config.toml
d_model = 384
n_experts = 96
init_std_router = 0.0284
lr_router = 0.0007
norm = "rmsnorm"
norm_eps = 1e-06
seq_len = 1024
Below are experts of layer 3 (counted from 0) of a mixture-of-experts language model. Rows are named up (a neuron's input weights, with its number), down (a neuron's output weights, with its number) and show model dimensions 192-287. Each number is 500 + 50 x the weight over its row's rms, rounded and kept within 0 to 999. Numbers have three digits each.
Before each expert's rows: "comes before" lists some tokens at least twice as common just after its tokens as in all text; "comes after" lists some tokens at least twice as common just before its tokens as in all text. This comes from a sample of Wikipedia text that the model never trained on. Tokens count by the router's weight.

# expert 58
comes before: " ", ":", " American", " Swing", " LINEAR", " -"
comes after: " ", " /", "iv", "il", "v", "z"
up0:548544463473514429444486523483447507443528509518494438461508527534536490483527447475499540511438572557477503553507511483462464555457556543492553427482489535578497388455446476490554468389550482412516475455560467476470479526465572489541426604472520477481558491455376462628450505513494407421
down0:428449550472520461559544531457461553528543540481477496518506486505482520516530476546532526585505547526508391571531566531470526521376392542421518522588498499539480499482473510546413571465475506486524424470429481415520443543547512530516504503556459480567510511518417489510446508474486529481
up1:561451525485527409505455511492439457457509530414544491604536549576511513475485553542562554454437481425471483487510531529491541483492476490561487484532480576417459576488591500607520427538431518414521492562556547536545470530460470505528533535547525519377468468532500414518549513473551413564
down1:470429493490525534527508542492480506487535462448453478443488487509486439480463500413538515543546551527491582477478490518523409500502424388545464429482535526536559473483381543575542498503457567393501487450479528494519504438540361512544443533652531547499396500515506566485515503520467420558
up2:433533456429483502540530452509513432489490537445423364510409431567547446549512604463483593483504507484476519473567479603496502517527460494526618526472500595596533483462542484547476453539461557476532496483481523480468442554462471557446491622395590468520473458548524607455495490506465498491
down2:507453486509441548491548555562501498487443474475489384443516533470445404465462521390437493548475523463513525499458495580583592502522538451611505519476520514583531517535450502449490449465505470405442422611413558504615541483501483463546530479512569478513527546427495505454503540536553495585
up3:530590518424437578593559430566493458496456513476439490575505389503428475555462513491493431555465418585447530512445445529501523527555466455473449440464483525460518528503507528490594575442509440618562443519478537490414440422469453401516557538489533540447585525497445546467470484515611458511
down3:560493475467551532461627396424553541494490529563449479516481405476512465571511436455486492433436442514582510537419480483477537513521491479502494538514502612549483553401561512500513493464417526533494532509551410554516483514585497503489581564509501509495510564464526414430488411506469556519
up4:485466408483517498464536420483482500476488420492431605569506525441503423492493592552518560453484558448454522603516488384476492423571434470454523424535506491500424441479467477512529616500493509470430556577455557489473526519521508494461522542556489569551504414541483487569484476515570350462
down4:425549462438524407549437606500485465441488575510405415500503498505438515555396537542434492470461472568545509559498470538491470518473561519539582472510535668462463392525524570453466551431508513524440495534526450452512448505490534523496491502504568462479529446466612513528576497455515503546
up5:490379516388469510535454516442468550473504550486484454507477457497526327474562475463529468472490469579529426450504482501547365517501419510432566483462491478529501503513525421486574533514585445515499464532502496506446524475503550439575532474572512543528515481481454531497503450542561456538
down5:537444573567504544601486449443552481530452490587504476566553525569521445566501557546538534437514503523504486504462459429438536516457391564542477517578437467574456471466555476513450391561461411490400580496455558486451515524447421438566514461575458611452478511502532553559418517511465587492
up6:495566429486515504398442532438449473485510482470530505468552479468568532467478533512522430461441463499447570544539501479484543487478452450488400508557385455497482535504498493473461435597505515646440582490433476505482484443425488465525507488559476516520537584469591577452516473524463471424
down6:512479438485508470498538410479540486492497524511539500544532482489520543470548440508515456376486567514543505547538501586577480512485547478497594430480456408502601515482491397519571621551392451517487507491480503502535430502523474478473493517448489544474510516459465518456417460540534477501
up7:626475517457428545429485535535488624469545415544552470445496453556514555529464458517515449585458496491456484586480479503571489437518398488385537504547541450488493514527547472476506535581485557462597448498499494479504509445455522476526508510544495481408470476480488427483427452479512505461
down7:529548512561484504494467555484511396547610445527442562544406539547569604430509511516521447634505462516534466492481475480520506445468572427521531564586519559551543526468501450468409507476595537420475482583538425581480488463552503545509370437473510480511574499506532568494459565442489435509
up8:527464603493482435499517437405506513462548564437485420536593492449458543470554557448577552512522446481472503413547534490463532501505490458481532562498482507476558498579499493378553449484470577509526501512578500471458588510474481545551525528520565514512453395548522578481506502556581437514
down8:448466591512490522487560456479516600571507532627469439539541413540528475538597495634528535516477581518503484498531533466509459454535475538523354472472552516553500478535536496473515465578500556435484491424473496543496444519474422448555453485468519567516434562518575581574496521517385492508
up9:571488509562473466535519480562526549533484477491466485535483420417520476538528515468536495481650455416514550481520526593575566475426458465500510487449492517499576450533486537610551476565531428485459580532431577511453434424451484490462568494439500630440618567512547489469532494519517423491
down9:526526446600537500466467533452537478542448485569493444479422475434433562453499545440521450590596453379494516556498475521492476525476510595449344498480537488557528545424518569518540531584492525552446510439564510451499522559445504588537456572447471434549547548464433492450447527434530537500
up10:509475483501493528499504457496509534507499558480468411455518487455490518580532480571516486454402554544480519518640511562515377515405471398556479523539493468532548509382483511518488444483506524482586517418513479474559613517450518466579555471553501512437501477512501451488497445524520557535
down10:506487460508593549557608471453427458560442598580483515491539466550524509542584529486525561529498557500443489545537466524480470536519534447473465487524569497469510606425565459523467486413565493474505515441462548571485476525450483488509566469541389554494546603583512454424534506523454540447
up11:553523543482480497482423537487509564484493533477558428537523489507564444550497513494530465426457523516613556430492479552511468509422512506412568481519482513488527356491524495476555537463562493574601464499493308561502453584492393530519489522542478529470568443422556504542480431486320482407
down11:456568465447439628391481481534486527499482489538491437372442493533449469518486546503475607512448465532404454495484458479559536525422487576439459411478449455525437449482514542514482561531487437556523517546519470578478507565509441419447501428496413576506504504455473496490565452515466492514
up12:519473517410507609598562513453504496455467500489426499493494404523477643473539472429546447454438504523634491552469513457617470488571540474544426516529529487554556610470495473444514466443528474482512508514541539476477491505493473414481463479567479536448499534549564472495504492584503473494
down12:529592488465524544541476399466553457483459529509583492470460476538586527493479523494536536489468525512547474524569470429470501541514489459497559486572526617501597546478577469567487603492437430524501495486531492549551454488578453413580466532477383492586505479536541555541426580478504511429
up13:533542470456480467472470456610515443464545502480497482531471456485481489529488521432507647453578521486535549475540471521512580457428503506522536542481533554437519422528522507472474486505520560591455472494461592531515436583484543490497526527476628515494401533564503588450409545531545540493
down13:516507540483432599466488546507633506463521460515465369565503509405508484515522557482525464381507521495499424460516497616585533585614479462559460542532489544535602487525496543510530558432496503476500502556429513500525546501385473444568484462452470588549427533493520423405542431572514479388
up14:487530571461489541550408549461438499446393520533528431510507556445475538574488543473512453526450439540515676508518537565511530433511453562579557500528470586557551510590613439516469455422461430569467397542586468397486513502501535521475533488499556482517513505537505558527512485514548483525
down14:546543483412547447513410513478578520523463514464591564536453525375490497518534434411466444570445511571512544444390514586504499446451480580473429448513481489528560489571542518486498460568379474564440466534483508427491533578483507540409519402409484490539537523509533530525502552568521534548
up15:579561393496451526440508551529434454502522313495486517445511513536430538498500503440570530512411486493545540496512501587499429520540512504491455505459506454447536552461518436451572558443452569442464469585507547475492513474437493499492373590626493427534437446488508389606542600522501410470
down15:411519542494513425516481568441459458517515581441517511441571521576462472487513427542473490549471537499495533506512595403565532433431522510466494576513558448509521485488567520391526507507440449453496462561496541402523599592540455443620514616533495462475478494491531469513512446450509554513
up16:504608404425419461435487432504440468482522456535468533502487597546509507493513498570510579444543443537544500561482385518502509526471491563538438537462552479507470450540568499513435620452437454436537465556513530494558515536458529482484470596505552532392513506521558507492470552489470470544
down16:545433503466521485541587471467539462598492521475491650579520514550500462584546459419415483498465488580561445560498430556512499419562507562555542452576482436492541540570489424435476488523496441497530439507487447561511573556459501460451483453446607500496465495537536505515469512438469553557
up17:458401531362494499500546577486429539485540495526589454540564503465515461554450513543545500500546487520501413565569555593378507541540506445482548550505566564521492507515517527528518472482517506402495471577543527501459493465436510523406542465385520436489484458477534471424440417499573479505
down17:404494444473461517502558507476474475577551506584489469440442570546605509462310528548395498534492494524483456572527496540469459464572458490532489502515519546516480426499517530535469452509482468469499519592483594441478504467508459441537538473436391510542513621499573441373517506423576519516
up18:518551461429392514595377471441488493443449505462405407440446445442502570559583535614501575589560454518502485446478480471499433480505573596375557514427490531544549511551538480546504440475422480531412439421592468490464500544479381517483478444511512511515510537496516469430492475551457525502
down18:528543463570470375456492441488457451505552580602355499596546478552457458459505485452562470588536529420511566506505575512468458485645528428594496566452440550452557544549466435545519541524475574518489472551552495542429565549447468517540532511437459534532570580496473544532541546453430453537
up19:511451555486518506572551581542455430453488411537563495586539477475514484546527434406443456533473520517466452514442542553479409514467480441480605461465485526474549505513410516492493415454541402428431534542513513484396536481482525447545503526458500537446479547514426486501522527546592429523
down19:501487459530457541635565556509564567492539630420522493429495516495478553555460522474382601572517491444536636512534430544594451470556446511505530511482408576541440475519457472441450466535463441559514549394437474544572526479487456449502529550429454520502445501485578480477618467558482416466
up20:547542500497535574483480465515522551458472488555461418484471466497426462503405441525532518398502536568542493402509438429640484423506571520449506558484460388559531569408495508454411476484532551504617443493521544553464565438538399529437568537517461499547448454540493492537563516545543465547
down20:485580474414506454585466501513476554442517509524465507505423393592450450490430517507491609533448552588507471549484521501535535536501531484524506421525418547443505464420574478447486560528525510498566496504577529532445463539499417397505434550453439460510558489547467572532495497459594443467
up21:550504475488453560481548559445604489478574527478515475446523491417516559560455463482538501521525507493516430509554444508461577476454600528404481516502404482582497547502448553518482494489480430546459437448557556536525476411463531484541486440514498477481542486503490510526514640545437518465
down21:373531518435508482499452543547490481571533481451515490479522475476565543503474501436497387524484479506535483419508554571470531520464600463417462479560546506516501570555470439481517479486429576527491546520419496442568456478581516430519475558385488495550529584499397489521415443550475497426
up22:444472447547472440534484509552562505476525512483470485422523424574491553483553503551508502543552373490403478514565527531449609460478468466517483522495503364474453523539528480504511536545490512428428448455602532544478446525492517584575488501524564531497446471506512576393509514590615378454
down22:334498550444503515492519511457473597512583498449457510496439421398486489536496527466447430462577434512488472569496529515445421517503493570596499573451548438497471557466510420502494516518504452520455516488637486514569433537508492519518480476417444518454468490457550526500499504502513494471
up23:499462438489492526543444561488573458410567526391628476460598464472528583511538533459590451429530515543599448567462493487458545482526502523571600523418489428529468460449581354540510490522574499480485447545575448466479455428480411524544508457459557463515517596555471548494558497496622432462
down23:521573537510535562457575556471481539488513557411510601505389389510368466486526487499556417482445496434468476449481544484539538458599507424531472607407477457451507481434536577566473489436464516576543492632480389441544503458493429522525483394553453465476518439544568545529472508496467401540
up24:594515503411472485500398434467527533412449513516468497552489421500583472448487462478480547403495571495487505449513510488503440522543510549491458547501504538583534461589537502621440518499452488480461455466485525538527561541579538550497520492573484531473505414546461532578489519556482493501
down24:520514503546494506505510519510516489531531448521452609496513422522407462475495530576509540502434526550530481453473552475496534545445555492445465463477517490500537518482548476528494479501496552479507562514538507581410485491479442476509498521467532536590539509526473559489491524468576521563
up25:559501418382477462469439417505429497411414505388464544500517523459497623590524540512569551465533455507517541474462521491489506425461489500464465449508411430526525457510563305601487499484483448467522413440514468386549483479554474551499474587501526524520527463414449483498404510576530471467
down25:527550445571393590522534471460426509531485647518465485542553480471518452608519561438449533483556496498537562546403496575471526521555444548584511535390545612624404541508458509546722539468476466527429486649473514509433511514529532417510489498481408509526512460488544478484459554479434518545
up26:456459527453457558487477463526437421505472466482528607576468561487501585479495409599522417483482544583546550463533639538491563450479472508472469584540518523541527432462473517645527442536456490517544491551424541512475547529504533568443499490565609483539460519564475500482521457520444414423
down26:345451583547499456494533454559552466437503483518524509552459482444502490613570509505505482543481505563643517423511510451478526494396500568466539468498489488530540449431537547490532390444427535462510493430504540451522404496487525522556586448512514485541475517495552543461498487482584542533
up27:482466505463553608549437538573547563435540483549560611410575486364414595469524481512501451529440608512554506497534504451523521457531492503540565516458520525510569574440516499461502573478531592473460586514525512417517460515520509466496451460543515460553507378526576469505480539546587491426
down27:558520562548537564497459533566524523514576488525473529546489606437426511566493545520557427507559511527417471421538519449555470444451543518511468548301562485493544513424546572547427491486566436521459501464535569558437514524476557530536480504509429514534490451570404536512589507540391426513
up28:459380577516506450508508471466521462515529479450513529583497462462453449560486530496499475393541562497462475532519441426516563491526513560467494461526510463439594483418525523563510487551539583442520504442441483461458600508388473588574565588538533541547480512536439393486554535570507509502
down28:439396507545531397478516482446482476529562476530429524553463531423570473591469487452494520509473553425473521482545485599487502593442494575488495519494496513462466529421584564505450404543526469532426548446551535514480477556523398526576457537549569477534539521500472415472504438461528452503
up29:502561424529533552493510435509597499448528530490475566470431527517433546594598548489554582474408501467551521533404484442474518477523552557388553410468533595513602472426481488486466438503445423598565474487503584476479469475482421531540439495486572562519483469559512540533552538538533472445
down29:464535585503521487431481460411473499517520483478426501563499530488521471537341542560626487420553416583496504452519509516391548525501598481479478478549490415461457462471559457490468387467494510452578446564452446598513513423525506409501589544452446451482543562390402478473453464545482461462
up30:528457572526505584538462529518578534448536463496512431524547525336480509469482478590499433549422475526421492505486468346573393527592535517434484513506499628506549522536488464480548425592459459509550393515538418389385452526544454608542526469550566505511461583428484459415467525490487477528
down30:586419523486455531492534526454419455393483417447493381526566506482511515398503393426465409522480512496351462540485537563537452567516535489539570506474512526523527482389555518506503409514418567498506505507556473471414487504487511468489454458614435488504555627500563524534480519486432420582
up31:534562524496437519530549500457541443504493470509441426434526476402508417470477445638552457398457532535516501424564469572521526464515547499502537485492518449527519562431498506518459496543471575503558534429470437364493502592524415441579426511454424469524460518548488511527485579550504474441
down31:463416537600440454557475495480463359505472415465503415356541527440588491439595448599495474561527485470564455539505436450570506511546491522552461586559421601575459515439404557497501488552520552477493489426547518506523505484561485482563482598564549487507498484474598418556481563496488459433
up32:536501573498520519475524479489468446418517391498416412537524521393520542424549403503518509507576534537488524507552468484503560507513503460536387551450447553490581448471494476545447451521547475482496415487564461453438495538477425437556534526422579411419504483566587527471491519506516475499
down32:412440535475415455511461514525459444504546559549575500539573564481611450403539399512453449475507527496566485347483467564569568488551470510451538575533545480456517534572488457426459593478431488480553514474492504464476568449513468480447530574443482461473517503526533382446482468531542473481
up33:568449546423546538456491448462489498473518506506588524545507470447558477516528501535501554567474485451541507469571449480506460580519422537558504466461409571462507556557487519517525499556447590446444491509519476468494460471388492486607570406526511482458466565541552498477519415552481459399
down33:563535448530525499536504505511536436502599570520466459475520485450500535384503487470505406525516542527445482498463553569552386466515519485518498487417471420547498587490558511530481460504555425399461496561498505417518436501573464445498508496486548557508513559556524526419577501452419355507
up34:541492532493459530380435394522435491509444536529486534454508515404521515529563562528564573464512489484491536538532467427554481397525508527494425592459467458552535411508607468615496522561484549516560513508467542454536436435486461476403414611523563477408421548461496532500495597483538510505
down34:533464452554600514436514450386441539508549561437494528569466479546441554486486489498372543477457388565545480424560502374536531492511558564500415572591562541481516435438517369523537490558431466547492532549467428549546539528463527476485460671513548428464502498480544528583499475547484417498
up35:477486475429467488529499514590447596475463368490449477519442439514478627580480506522526573533548544504498485498529555541421448464479610542534583577502501427481546467443490468489492507390445475456484472482524563543589526485573595490504517361447479441496568528508541410445519471535443533437
down35:493578459517565499510519554522482567558460501452546484472415436581445494480502522578501458459459519460535412479513444566525505455511499471472456455524503564477531551575495451468427550550418538468552504506577521465529567546453446455616565536496513441474458457552499479519511473479561473498
up36:614448490507597558507522492498615513429529448517475507537565514446549496538584505524527531481494496390470582549495412577583474394545572490472452557517557482523463442445591483555487500535503499578572487430448498493496415531389477512618498479504470433533522451406497510545497443546520523502
down36:480526527458497524604484554505429484425506539415530491534533440513477516496480385426516466420521493475422504422477438464520485497485524570431517480442459443396455469492593430432464496558574480485493432450494507591437514423461501566382485590451456478466643484504399458449438527498400447488
up37:477448534421485518483399470439424522459550494447492559580460551502549554532604511509491493497466554523532548576587411491539534524483483485427482575480502468531538413536510469530545532481524536591547482493464410553525524522488464492567501572535501522467565444505481631467438394497480552536
down37:520513586511498548480520487512528449671575474379526611522497634413493435452535557481407512448536475460541576447592485522495483514512484568489541480531503535519496533509622453439474537581495494415454515454587480556441464498538470480444542451486491480452527555503661529455482469566505501528
up38:520477549434550528409533488477530537496452385403451462523500502435503498619494454603481470519530582556484466411555490480456511576503460583518536505469361440563543482440488451536472562469440524456515448541465480460586478381487610523488530422470523453502541577531426516458523450511451420473
down38:457450507479520583529539409546565529494509509344420447515448388550487545428474540617458404473440493481487500558563510522565492521489526492532542529518494589526513495488433584418490514566485508529468520469489513540539456436475461512497482456427519523468434411551551519512566424458441473452
up39:536562543472536585564468477502596465483362507417575530494521514469421498584504543480481513545422627513498495634518525498567394524514610432496449573487523555544459517520511461460484469470499477506530450543438493499583494487472457502471526500532445467535588512540566556455391456559453503544
down39:414438516589339552497529538358509533545480578496514493433548545446594476578403587509409539494487484471394528515563560486463544560476542455515474475481657465496565494535474513551457527528544544429408508510426596525477513476559483476523492462544467504531603477493483452508539497522444517555
up40:444499462481487553578558441419419528484403477516513531445504528520497462540531483482554456536431493574457443473489544475460441471469475485542534479592456469526409545501493507498412436456492406521552469552528546506469480496569506494514527532447480488528447449426515492542510412555424452501
down40:523577553468468528438514472564478487424554539545564544455451599513496506515562442560461481503463445509413556468418556579487506560542472521458556506540465497454450416510460531564578468550477551444467549593484420417489476450487432466526557495503502433540405476535407552552466515473609497510
up41:503542471533452478378533542519555533398523437470602532452445591509431490496418567498570563439556500442527603536496504563479503437540517407513490551516422473516565432513464449482488529542523477507558528561507492565536431578370515499492470494452530484528529445455538583498460654522526472447
down41:399480444481438516451385488513433494554452465570470493465485497406537535497573494485541433610532555496446536534505502517586475531571486457545564543430667468607488454472546444448488528573560582450541609417441515476508451521545493522524505422510464465517474534445464519453556456521536537525
up42:485534506506443530485506455620464525448586498508517514503493529446551531487561488579524485536496472514424595502521437518509477554456513469583369617510540492528506471555475502556397510559468516546523544416474556550562409482522472540429488548536584531473484416397502526597418449431532484488
down42:401499518616437507554508561617488510463564590562442520448519447599558518523507457472526410482485519476496419521458598435516502496468421489540403458447438492507517532533440457500438483498458452472432518547471581490514386467486472464505498551486477455546415470435412484468464469465482470534
up43:483488484510465481530567533597444627502533454459456510494555537598537541519426533415528538513588429530412548505529496486531550492379562474454644484480473490499488490522479416541511611510576515525474523493571505447432492478573641479472468442501546474481467532513505466529450469493498455497
down43:420469558640506431582535449452511591545434457599565493416539498497468565505468463510384596549551446499511496489566496573472487416539486543522475538461534528516523449545491497484476603392516515439507561512618480470475618543518490442515417459482441421480428484488451478443518551412461508537
up44:523475535373533463554507524450584469486498500534587457490509465471489507494543548420534532473592517505470556383514472444442401583494436564457489548443523533477464525450536443486564411511533409479456487523515568480456527469506496429486455521470589439437514458445447417452502500429572501520
down44:471478493463546449526496454465451490472518437504526491431504422466527423509538557482420443493514562484518482504518480494502505495431457401491564464499538512546505542538576529498465444443485559461500505532519544481540464563485539448509516504507443559584542463459544443500472500564522553549
up45:591448431524429554524507509492459427467528494535505504562525410450577538521532428473487629523461468572548505534524482497541529575462474553566450580512536561567445403565523438596486425408464580405531501487500503506477570574451505540489538576526492561477414498525454542423496521518483449511
down45:481441555539501417513532453418581516450469518450466465548517575457494497538514512479575413468485552511534489476468503513505451573466516545489485500528456500444451439449558425443464474421437415413537501551507458568505540393452463527429408442503471471521445482565503461485497494494480433480
up46:537473490465499522581471463527519464509533437452427384548545461519502474561377479578545544517547566515595554448526514468543511454564626523527499451441397487529497516523501497561499471477447511500477441497550544541461496524544508522527517545534491529526503524538426555490518463571521476455
down46:451462445517598437522522480454497500435560583473558512571552573474537493655512516504531413538535523524523572374423546457530461463462400458463543550547428492502483505502470510467516552534554493419462581457526492523587465531534502513504472480503594438584567489437578493512521423487509478499
up47:458471431447518437553527487586477527515525500465583426512547417523485454525521538529571509423555532445459499485529507452533450512501464519541490548480474444452495424411529442546581447564474510334473401479526419474474448470509579497487492428474469464527574541454486420430506440476431520406
down47:489467521477558467541508424465538477491549531562503434484544443502536530454437452433455535546490540521443375562476466507500491462467503512551469557427463484479471544532520558523550471493501482468371533571438541435458514465505437519413563557549521499566509519453425518508488483456479524538
up48:501540449507513497547503561477444452448523478512485468569540505464503466499391513509553472510549490448484465476456555619558409621532579448478540458553498561421501507493502514472530594428574493557533457478557520391507331383564553382437504471533476524560532561501589357508482499480466425573
down48:561529540493442407483536568450459547606527539524482502540401557435541374580426456452460586504478392506527492482467471453521500474529520526466502404411562473478507490503512523531502475531513466466393563425511514529400598581470427500529500535504489539440562482487533509413520440480459507478
up49:579512480411515442475458531541465540473509495488428578473465453497505462457575581526555544449612542468501458519549537524468506521606462552582544554441353428499512429499475491486566501503482558463511560570502525479481437456407481458480504456517589501535549485530526525393466562495595496432
down49:487482599467487547575471531517508553390418513453490495432502520563555531443510513443511471526457448498545494598386491477552574456516534459570558528392596393548435510455453482513564516490393487495508541487491536458440453539467451500504496455496499441568507527527493522450484435535427450497
up50:532548552452572505573542418515532537515552490458504445563518469489519479518375487545491514472489548490555485513593457393485534529489453599365447595492512477469538438425521513468508445479517465508555476557474424513393555464600547504411551500576509545455561486577514494472448485531562536498
down50:509475509480466572471551464521532488540527481451492500507543507469466488412442495580473501495584530487482580450425479510432538570458491482535413473476503460529539477542416523574431528479516541517380527466475422618482418559556449539534487461511523489537420499434525452418453451524552468482
up51:498379447390485488516518576495504568501488502506523328457476436444478520525485460452565597439588392559403437478463467501548480404464584574530367548521483467485528434506564514481509350478516469487567525537502502524535485409502420563590528582436512449470499491462543575469508478495478551492
down51:531462466359525513481490469426556502471550516508427492484533536581460541503542422413542499489452419592436591491512493471466522484534457535441501406428546488557526457465506603437499473508472496500564522525455485551489400516475486495455563604512415499463525538518489543486566457499509478472
up52:431532520443500480498557484474422558424435515540550541494584556516479447440436490458509520491401562432473451480512445521461481551502519585471530460465340610488505436518501523505507411430561467488435503524410517476468528574500548487518529474439566521508448468498459574512493445526427550561
down52:522527485400543491510500461530546573492538475567514439494591558509483494507513469493500496560480505492518559520465529473590571369528497497479519467439552479539564498447516543496462473536418475504465499444563496497401523483463373446571498467432581554560552529489394575524447530500501456582
up53:500364479440468500504435559456527554462520429540475503431463472431472599474479500503531518505550500542445495524484397531518477429528525428502485456514465444470635505514529527482446480513436521525572437552399466443480450545455448526485486496495485434513492517544457538465465529503541441443
down53:597527479501529430450481570590525509454564442619527449484588497569486486471502487426488451490479419525484448599527462420425484348495466522423523469479550449486431488519473487612508455518433470486516451511513478531600596497456491479437489497435517462405451490466552578511515507536487396435
up54:450484516458541539532478537541582481487550455469513488519481451568451541527570468489547521489486552582548476464465481517504476588543673491437537443525547533481414431491557455440543553474546553527468547457487491493516502608507520481595523534511541496336412488459465496437494463610583432474
down54:511495436505554511505562457396548471491432586461526567539594476477579531553495383472556485522499490519498479496498579498540475497468530494534469416488554606510409519536538644498459503557495549541368496479557462503388500455555485477508413528505551552492610448513498559489519494532521437514
up55:465520391504421475431479434481509516528567498497456451487539442517398453568546628566524477435560421541526527451549497570464407452474550504566577442511550521596425491606568486583514611436581482454538452545465498407496520470492599456394500510461454534515509480459509465561516547491571511485
down55:581510403555472461369434439466451526540529535482557507506529446440487529542484585505527617543518504492553582401523458498526557492505444494485489543509490497447570444544451482524429425440509523600523570426508556448495506452522575459515506450469562520589534588542506609573521522535464539508
up56:481517534465505512544492557473493484493480410584502507506567535479460582488509485538563482566390433476496459540579504498440540486491506555571490486554502595456450603575542417438458461488462426455447436553593490435569483490526442500515471520449529400494511457445491507471500514476510404466
down56:565447495525544600466498478519534495515542466581501541452491469445425486486439507502587564553524487485520564493459423546477558419514524473517540565585582516473494517459526472565413416491560494480391366500540527424541474475420460488528523462544505464469460479443594542448608458503434519428
up57:509499523495555496468486489548487421474532528410532477503493478414524506480531473451477472496554502554521502533522520462410513528472421486460493512445425460537475487390481456496551464481441549585467449524509546470518478475443525499419462555490572428505511469559506569500485516438549393500
down57:501484597490377519473512465545537531503498521507529511470443495467517378387465476452585562498575519530540448448518459429602539505557447539497576485473452524401465567439395522526532451534524469572566466558493507502554507500567519531563536435603482567533533570387589435474525531496560481495
up58:547411543417482605494550563551493526460505418471497536483490511541598401479417473452497453474407401546546508464551475417601514516568456499529466613484543551465532538494496358514454436447586603527520531505456444463470513436460565492586456670475524489557509522478488522415437518467426532377
down58:534493379484576498461513538541518532498518465513419453552419467425521538478546502510470483455446436463573434558431520484539431444516523503562549490487481459576417539522511492427505592453378515591472492527455503445540478534599515485463500573601487553478489526578521494496472429410444526493
up59:482479537483521536471526513454462543460497443526525492457422583439453532464462486478493507447450586499448537416538456542469500457454566383430498558569457600470538462466491475506508451484583570489479593567602430552566491511541474419547511530619474407472471516507524431586497576602414540402
down59:533560528487523455455416472499525483470411532556489582515428565478515504496504544489489542493580528554442453514446521565477490466561498510484498532584386437577572492498452497429541491498570585621533545415470539557518443454481412497519553467411465443500505559550438427572490462463509439545
up60:494504546468547507547580603579502527483482421508498452517480427578427610527389483505531444446486555575493537544447578461411527594551525501506578539510468399367567464475497456494543501500573534500448582480489526454437583458600575504380565432511509448530505579442497446453485420579466487490
down60:473445553502489503444551551556462447526564382407468445530393423475543498524435434529508510555511565465381395491480447472398450443511528483570437508437519497437457598586535486493471546579478474450475493573439526438368527506548483565459469498515462520477439535494570451557477484455501568479
up61:486487508526519428417443544589472445476561421505406528479483448431440499532528489526511488472464509543506594476545469494500576383489460488524555476448547459456489595497488490557482566517441560570592453540445525507471499440394544453522554573504504497531513495565434416480547565575574443492
down61:505542514498499446463524402378561438543490500531463473583439422485443475501490562549459473466506561568499493501542499487580444460502437461522488411341612433498390520595525446476486573465526517461597529521531459516434489505426468510584496569533483527483530504422491530434469546526656476564
up62:535563471519387483534425540533554484548487480550490504498526501594582469567553492396536499496580476546606416516496431436462449473508431539495590470528522472464477357598523468492561494446430515454549530374427479494453456530447455521570453524503505526584521532474504463486485546511463502502
down62:505546464476529455496434417450531478538466565537471473434516434424517449527546467510538535576566540463480430519508536488472501512510498612510634507584507585437536454505449414494491474514524564451517533542500512466482473522529594550427542576485532515591523473625469549586545533541532459495
up63:484560482467482559455544506532389542517527404468564520441479489516525527548521526498507446487530492426509498488544436521513466508541491512559544458517469512558564531473508472477589537484512444481522472489521531476537436511493597441507409567492526506428561579486519483479524563510505505541
down63:512523521506416457525531501501485535480475577489445417460433511458434497516571495471510435475504516450524518491519432430472438482527597493510490546499542463515562535537480567514554583507452480537521421445526436598365454533505509564493506596500523515519502412559560441531532551517519522488
up64:550439444413420545422391510552484410433403446549546498459509406505510514486556470470491519445454560565441438460471426503497460476520489446437520500444476600435447540465538515507418482485450517455510427527544493542440592485449472499493455430534494471412485392508580465496541503526502485495
down64:525470490548537498539504621476507438459554590560538480453583501458427451416438513570494441513502478500533467497525485518508419513505491472413555482471559466402359528496478466477514482506573526513518431487419572481532491520509480510479476450458474545540567400470537487582450497484501480485
up65:535448599552502453504480467586508483423540481454596477494494538490405548573433532415573457564550501466564542562430547547456512514440525516543416581502536426412422532414556451534450625417428546454483526519484528492591420483541490540524487435482521574507559413508505466511520564471553504456
down65:453491584569520481546445481557475517446504506460491428502468513444399459448551483513476565485564457393466436519559472489497517409526468520466569517447514408454520504439505479482476477554562454476536448502477544421559511453495448484555567550521419431449493464508479536499437492540508398497
up66:574490560496465454447536424515531488471515512529470480504426553541431575504502594431571544504570511503453425471532486567487476487409613488470460512549427521521459457438448413616471546464568505525556522431533440458501469565468447541456452454442540408446490436493456452413487504565522510489
down66:559578489502486490544469516433488452444506529560496471565583484416509442515552564478418511648497475477500497589469480561557461535474526489474521433480455415514496472581520525511504499569507472468498487434463471507438423460493504473523453479442583493506464590470529620471504464508510424486
up67:564418464496560546506445423467372521523477536549550511543461464491606530458479518506481522449485420542517474452465463440538491557485548508562463570548512491463614601502473439592581436536447505477553465523498545529460510494501623441500524480578577487428514503477503497464546618545542494479
down67:487459494520551472382457485459485521438510491598555560550439446636499501496487488577494440554476438500558386531396583515484534518493535465460411468440500488466521592421456499548545486466551370518489563510416387473550521498501545510559476430457455513563502510429518500525501535473501474558
up68:454381487453474571523506509470421550468491507438502518497505396400439495524510502516518538477449449441510453482554485495479611414415604476467582518558580497576444537406540472486510511543562560547484495414502555466463410524415464469479488554456514471473452514564506571501490513447475496529
down68:460457557546510431545483545531490510524453537502521590467503500504469470500506414454457520497482571597501448479517592543464524561427492486467396597516444412493443522476485415571438524476446469534493511534411484474573516443577589530563501503486512458439474481482510504456537509603513487553
up69:538454506487479467519417479456481474435518429456560497623439501513530583454610445513518484564487530499482414456503428426404590481538457526570469453520495603581533444447467488500543397449434538443544494563538460483464455449396518577492488493576549532417473515525573547490481512474560477504
down69:528435498449435502460464499523542503529533564531529458437525572535476500473515482528463467465563499579549504566516534517523459518562513490494578425427548533473445502505465467529502486510452464556510520521562514448499512504568502525549493511535436531522455545485599533492499471521606448406